config.toml
experts_per_token = 3
balance_loss = 0.0127
lr_router = 0.000532
num_key_value_heads = 2
tie_word_embeddings = false
parallel_block = false
init = "normal"
init_std_qkv = 0.041
learning_rate = 0.00878
Below are experts of layer 3 (counted from 0) of a mixture-of-experts language model. Rows are named router (the router's row for the expert), gate (a neuron's input weights, with its number), up (a neuron's input weights, with its number), down (a neuron's output weights, with its number) and show model dimensions 0-191. Each number is 128 + 32 x the weight over its row's rms, rounded and kept within 0 to 255. Numbers have three digits each.
After each expert's rows: a language model's description of what the expert responds to. This comes from a sample of Wikipedia text that the model never trained on.

# expert 0
router:094098095163156096099153161093158152089157096095158167167164102163161162098164096149092154157164095095098180097161163164159161092159160095132161095159090169152153165096096106095093162098161160095093104094161111168162149154095090164160161157140159156095156091158166097161093160094097095109157158160163158166163101166157136097162154160165161154161161101088095090103097096090096153096158162155093099156160165095094157094093099093100090165092090098092162160161155165160160094160100093157098164138162098153160162158156157093167098097168090164154136095160091112149098160095096101094
gate2:089105135152112066147121118131101097196144068111141097126113106086207124111174131145125169085051151107098115159137175171131168126134129154142101134090096171174079152158076118143068183138173097127123164163156186113149110152152056102096044159155161084102160107139179107121181119143129157138086129114115086115135135163130127107097107138119126198130163085132133123145153135134084056136186088109109105079182160150182153085095110168116161115106100106151118129161132118128089110092107090100193121113129083146116119090085136114113074107074071140087107114159156173113172156101143115131
up2:207120147122093086084097162170166127121140129161177137169098094056116128168162134104069123094105104089167161159137169143109092107118166144086133158108115138189124213072141107105129140090163158116140195125083117128105116148186194179111144103111139085101149114164144173101150126123091166163112095073175104144143137148181140092137136114167157139053103116122124068155117112172089126129149159152043081137085133149167121110107142135131128149111152125094081113135058174150150168096128136092129121139100164157169153160082111171140173096122122147160165219110098152132164117133137153134
down2:105128125146116167194117165180052152140150115141129136182065106073124158114124131109111089132094158088120093147178127118143097103167156106097107144134112120090103153126153152176158145163075177110065114139110056116080099106184101121119142086119080124150146176186104121123072183134156092111151085182113126167109100119162214159081126165106174138115144103158110132129131135116150137144140104105128100162142107134095136177105157080219109152100117123082112115031134100135100125152092160158059159148135082188122100177135161085093134098100135131098124199144149132146128132157167122089
What it handles: Word-final suffixes like -ed, -ized, -ing completing verbs, plus dashes and colons opening list lines in infoboxes and taxonomy stubs.

# expert 35
router:091090095166157100095159158089160155093157094096162161159165108161152164096162091150101157164157096096102180100156162163160169089161165091146155096158095169154163156096103103093100159101159167096096097099165114157153149156094092163164162155142160159096155092161161095164095155099091096109163157158163161161167097164152156097165156158156163158161156095095095095103097097093098153094158166156098102163157162098096160086094095089100096165093094097096164159162162161162159090166098096165094160148160095154157162161162161095164098096162096162162138100159091111137096165095094093100
gate0:126136129143078101173075088155155145144189097134096144075135122141153116126155164092137068091144141141104178116157107117157156086140116068081128113106113077231113150098158176098108154174034084065150116138129136155161153094141141099204088090155131111071182194124125077124138073155124110139126146164072103209048136133141140105082106101128124158139158110163134080108149177157191118127141162081121090133130088168122123124130122095076089120114141135134125158118117145105087132154069079108138094152125112149132128162148122067117097121117132115172090140144077137126139122166133135175
up0:110125146181111171092099105150100147149158159129140062138153096121163153123122083069105195066122145148079108166168141120121112146122206197140120100127156121092156175101092164132096160128203172157135148160114161136077072103119189084161116139166101145129151131122105172155168077113131165120101067163095128144186184147143129107194162130101109166156115062121131138123163151174095152163127145153110125132155117126135098124139103106147189146139162108077155139109135126142108106161188179153107124075170063111146108110075087110132084085131141080140173113095096129104155078104143153051
down0:122164148084148092156047105156146120181118138151118178146149134114095086119134148126136100100114087118119167116114141113148196184114150131122164146134173112111143170161144108086117116244064138140188167158136098139149106133057087119114151164204169155124114106085119092107127154137071119076110169109112072156094073111117158186191124132117143176106088132117084158166163136152144093115155085174131164097084144126106062115101089183120152122126081136123151144135111077113128081094161124153127127106117190154148140066132155077152097070157146162131167106140124135104111121190095160154
What it handles: Word-final endings like -ers, -ations, -els and words like also, States, order, before of, and, in.

# expert 57
router:092094091167154099096153162094159161094161102094160166162159115163166164090161092145095155150161093094098179097156159167159162089156157097142162104156097160160162159097097105096095159096160161098091097095164109162161149155099090161165159145146154160095162098163159091163096158096094097112158150160164163166164094162152152093157155166164160160159160094092096098103094095094093156090155160153097095163158165090096161085091100093098092158097094093098166159172162163156163094166094099162096166148159104143157161159163164095169093097158093163160123097163092118138095157100097098095
gate0:154127141178144100165153146132081156134129119136094100040195134112114171139107144170148142122113102103117137151109117192116092167152145145084151126101141158123113154146130126133115136085131118132156103125093145173103146082210144110128188158154128150114176143091131140162147071164130094107140208062155122126133131135086152112155147076144128219107076170151120080150142097146075146042147120186113104173158129124112103156150145143174069076140143086193184058119145156143082115169124159118130091088108145190094184155083136121138087113143148151088079112152131107131181104098149143106
up0:183100119077157109119143175091156081121073128088148161173095159046068133128096164133139141121152110129087090101126120152143135126120132129094090110108173122113150157113143067114135115145133141154106067126129137105093136154150133130131078091156099114124169135195133115111164062163070167089145178115090156125103190087132149174134142181144137081137108119187129104168105115200129126071084149154108085107155144175100156165098170075107067154117084142053119194113207074132142121109173099118094139114088156139130148140102089112126182130094093127125177131107152131159108162119113052136
down0:066099129137107143144137094094146068177125103064106089106125090090147089124148096173111119087150098122146135137144183146112168157113102068166157094109164072056142129107161137141125200220124170126135111135134086110139093142115126092170141143166162147097078118124148134097134144126133127125125150108167125113122120128145096113111123172165073104119096173110140135130174141109131125084088160130174083169080091079092155108105142114096039118124065113127139134169114120115140087078104117084131134065107088085144054163183099163114142103166089089101146104158024144182174137126145096120
What it handles: Has, had, have after a subject, words opening section headings like History and Geography, and closing parentheses in place and species lists.

# expert 59
router:094092095160154100098157162097159159088155094090165158157162112159154164093162094146098158159160093100100189096160159160160166092158154095136162098159094165156157160097101100092096163091163152090088099097165115163161151150098097164159163158150163156096153096166163094167102163093097097107162162162165157155163092156154150096163161155164163162161161097095095092108096096095093156096155162149094101162157168091092163088088099092100094165093095098097167156170158162160156097161101095159097166149162098150161164160162159097158103097161095160157140098163093112148092164100093096098
gate0:102107085087142116024121149061056123110150133215161101118134187129135136167107177122153183120197172128110121145155139079137171126133133127071109109184124112177184107107103132146188135108123146087147112174126126164106094129180137140135107066161139156180155104128140059149139112151121102125121100163153117109092072068092199141140172087126102097098111186095154103106162146122135170094185150114101102130139142097079108123126078125152138165059177103119107108112116127122075200147138124134122122121154156150092103141123122125185123156129166146141122154127109120100115093147165098205
up0:074169128143104109168140119159134148155142126145130132057101130126156137133118125126140215079114118138179166126091097107151070104118127123084178083128087085130123144145144077183066166202154142192175103095133053137188048134127137132101085145147122096088127106169136109124154123141148104174139098177071093151064111095153167140133104172178147162197151158151124145116135115149125124158096123112107164122106100131165130141114169168155102130114118166147085118145138122171085085154160058188106091088166135171121143081116072113152086145122139085156163118195123160132118185129147153161
down0:144147126131150127196104120123163108142116151103085125114162099151106214110121127099115084117134120139179118135188170101116070057188201124084169116109162110167149127126062174196117171134073154141076091134092083123129102128134178142126128086109144160107198120164140097155103164124075086136138139159122183179124162173098176113138161164095160167138094174203066127105179135087097133193128135126168214086153153115117112101163135184105144174141137161154176133150085143129164150132105124106163125113100098162131139129109180158167123095133162120133106087124158119127099094143131140137
What it handles: Final pieces of words such as ed, ing, tion, n, e, way, title, followed by of, in, to or and.

# expert 43
router:096095095162149096096160162096161155097156100094164165158168108162155168093163095149099158162163088098096178097160155160158168093155154099137160097158099167154161161094098105098104162095162164090097099095162113155159160156093094166162162154138159156097160095159166096165099161095102098117156159168164160159163100159153155094164161162160161164166163096092095092111098096095092155097159163159092097163155164094095166091094102094094091157093097095093167160168163165161164094169102100161103162146157094150160166158155162100163097097160096167154132096165090118140096160098093095095
gate0:170108137104076080158166119152115127132089089166179104081083096090087115118137085125112168076113164161090098140095195102143161108181098086062082172110120159091104108120170159136161157129135160160184230128104106128126130117161143178169121155099143144091150143096195091161180124100089071115148171158112119098118158131135132090130122104096151160143184162096154115143168093102140145140133099149141142194117072155136106090110155133117084130076166113028128107127109131182131081133103173073175140138136077119059156178125170127091109131122127122112107140153096122158133137129088110122
up0:148133174149129130129112130144162122097138136105083110137169130134125147106102158116082122112204144101106082082120100116147091096111156102120132103082090069130084094115183092054154136111146131093059099136187113144140161129157116094167125129063086094185119134123085134099060109144059112175137084126124134078141083168081158128105079149138091094108167105130092103132154147145112118116103216155130130067118154168127129150098173121073125126091132163121140155101121164139161229072120111125076110090103077100147097155122117166149221121076147135070177139135125128118143119150181110141
down0:128124063125079078137141129111159122147090160091159130193149091114151131131124187126184112086139057138130095179126088162110160113098146167073171133122172074165135121140162118066055124145070105159170134132119085128147129079079092124154098083089078114145125141156175106127134136138120156138126093165095149146139122087167130112142150113160152133114134176154097179161071114149112132126144082094133176122080125096110060110136122112111139188136104158188187163151126166135136151172091105045103147104154109164158128175176135122164151143049119131089141104209162110117165114091104080143
What it handles: Word-final suffixes like -ical, -ance, -ated, plus apostrophes, commas after clauses, and and, often in music or trademark text.

# expert 5
router:099094095161156099105155173094156163090156095089159161165169114162157157096162094139097157151161087098095189095156155162154160091161159099132160096161097163158159160099103095101099163099161164094096093095158111164153151155095097158166169157140162152098158094165161087163098161099089100101162159162158159165162100164152146096157158156166162156161161096093097095107103098097098153090160167162089091159151162094098167088095091099094098159085097096097164162174161160161158090163093097160090156148162098152160157154163161096156093096162093162159111099157093125149100161091089094100
gate0:149120088117149125146123122164065106126095147118129136088160079143145163123131145085119169163188134151127159127153098127193138224157104038136131202176143168135142116168114141170106148085081157123061070164144122141108105171119168177086072098122132117144179145112138127130151115100116115125157146141162072141133115094150159064090067138177196139100144109115157145104138170117173088091087112164118094121098167170094192164159154122147116108173141160153127100137137125122142148134097145068157117171071109180121147109082235102162127125118119135110129136109114135103111189098144154145
up0:125134156114058151162209135155155106164149182107134133105109222132137158145186088152124152142092135122069187154145132101099103088150108135104128136055188106134103147078109082100134057138092148119119163094112101136123111087113145103141124124088092118164116129065141107103089113128128119131077138147139102107117122159124131141118147129085189112128125102088096115175090140146204097128153142163127124120132146127153138137196126162111125113164100083157114140127148125143074174140164093104091173167161073156205131195114171093200132115207122108066131128089110124087128120062184150157
down0:145076165142161123171151145155141159139102117125082090180084092118110135102168130148084091141159171034065119114101075123131142118104111120142090148144079141121087086152147090094138100139124113132146119110100128092112060147156146153070203141146146161127130107143096156196144149150134140101180126103117078166139185114108135121086166122099120157093087126181130125084132191113195129100172134126165144153184040119109140113167131143144123128124167090132087190112170162144128133122108143110156190213183098139210116107101151163076098152141099172094164141114164166145118097107122105146
What it handles: Verbs right after a sentence subject, mostly was, is, were, became, had, took, said, plus === section-heading markers.

# expert 47
router:106104107158180101080146137111152129103157116113157150164123032150144133115146128200099128121139073121085165023131141140167135126130173098243141112131114166112134158120070108115122126105127135113093099114139138146145136171124132146145130156095181130134157114144143102146122132121121126008138142150149168152152094127175255108144137142146156124135163120125111108135100112100092164110149147161120111153129136122127125100099109143103111126107127106121122145101097149084135096163126108155110139063163091138132168131180143120134104137144098152125212109134116017231117133105125107111
gate0:113149151122117127126092133132098146136153089165131132152138135193228082105126143096132114112142109161104157146205172159142075120140129129132149104094135155155085140080107117045151145121116123095129151173090147077132124123111169123112143112109079150075134129123102106153115056070076106118103129106118180171095149106144126116080078114162058166078093144121204130115105121088118149099091113096095141083131147082106110039094123157124024102113118113192113088106092094086094106115127123135102132172112101124151088106106101156133084175124158151112137072091127076100130071144076116104
up0:108180124121149069155101123130110097138124116179060091095131149049138134102168144186162151142061172091152107117128144084122140162081117114134136085097162105081103128095118170112111126120082120131102046150194195169160150151139142153117131122097152151099127126087161140185131141052132170127157138134118119145211107180123100161126093066168170057159121110126144174134126149127097112136125082139096117192098106191138103138114185125078158172140156187109147087138155105129122153115158094172168191136077128083110074109143174148147154090144152144123147085132079111165144140151135101129
down0:125115115118135167041083127068133130129172118139157132120155109162110155150145136147123070171145107106118095156144056139115105034169134171150106162107121088102118162147144091135094118079094136147117161137120162116129121101206141092104093111126119163166182109103106115137127107063118084149086155127150145216121134144178136141150100198157073114180156142105151139137115088184125127124099127126190123127103092130117132119171157115126177083060154030119206148072117133178123145111125095112094140084110118100100086104169128072158107170163101166141116105101165169111176114141087142122
What it handles: First capital-letter piece of names, titles and words after dashes, colons or of, such as Fl-owers, Cur-t, Car-pi, N-intendo.

# expert 52
router:099090093159154096100157156092169154098163093098158156169158114150154167085172101149104156166159087107097192085166159162162164092157165089142169110155092166143148155094110107090103159104157166097088098083167123159163145149093097156160159152129178167100154096166165105162098160104095096105157156161170158154160098155153162093167158162159157153164152081092100087122090095086094143090153169149099092162152160092101157085109100089100098162086101097092163166184156159153155097163100101151101165139162092150150158159162154098163099094169103171154126084157079110136096159109092108092
gate0:091182134111173143072087096110103071151102151143149125170150142171057165124103162198187121124140161123124156180152065158133134159175151122144163121144168161195140124151070151154126091134135116115105173138165117171147091135090172176128159131096131095153173133124097108120139109063082089133069079158175137145126107150108162115108160183097143079131120168113169151116132138117168107200134129097120142124115124105129148094148108162141117107063196097111091175184137129129175142128155147146082114158105103137155168146086121142054127068113149121163049087137133136168123123158083064085
up0:092131056158076065126197133105118153147167101091189070177076169093111071104173168097095117043189147132099119216126127157051128131092106109100161134179124153131133125140157094142104116112126126170144125095131140074102147087149110122136169148186135108084120125127115160082132144117177176136093141146068144070132192108121117134096150117111120095197112146123149187147136184161123123108140109138121095141077173135118131105095177126124167144111085133193139156085096125119126145161192099185092126123156148134114125090132137186120125119145153121127137138154108160130136201143179137159
down0:142124146116166119121134105119133110084086129109146088186071120116159146096143148231097062145150152168139160129124068117179150137138136085152105089124150099075112165142171176088154116117123146128121130155113177163167152086081150141146102140206140146179139147180164115176156146157101109098144191148137136151103164086068142138120133166147146195114079179119115097142072104102131160142136158131124190105128115114062115136140165075102091118181066135094134055134148077146116164130137148142117082068125109101151126107105159102194147095172119112112106055059097130092107110115101139111
What it handles: Given names and final pieces of personal names in tables and credits (Har-vey, Billy, Ros-anna), plus sentence-ending periods.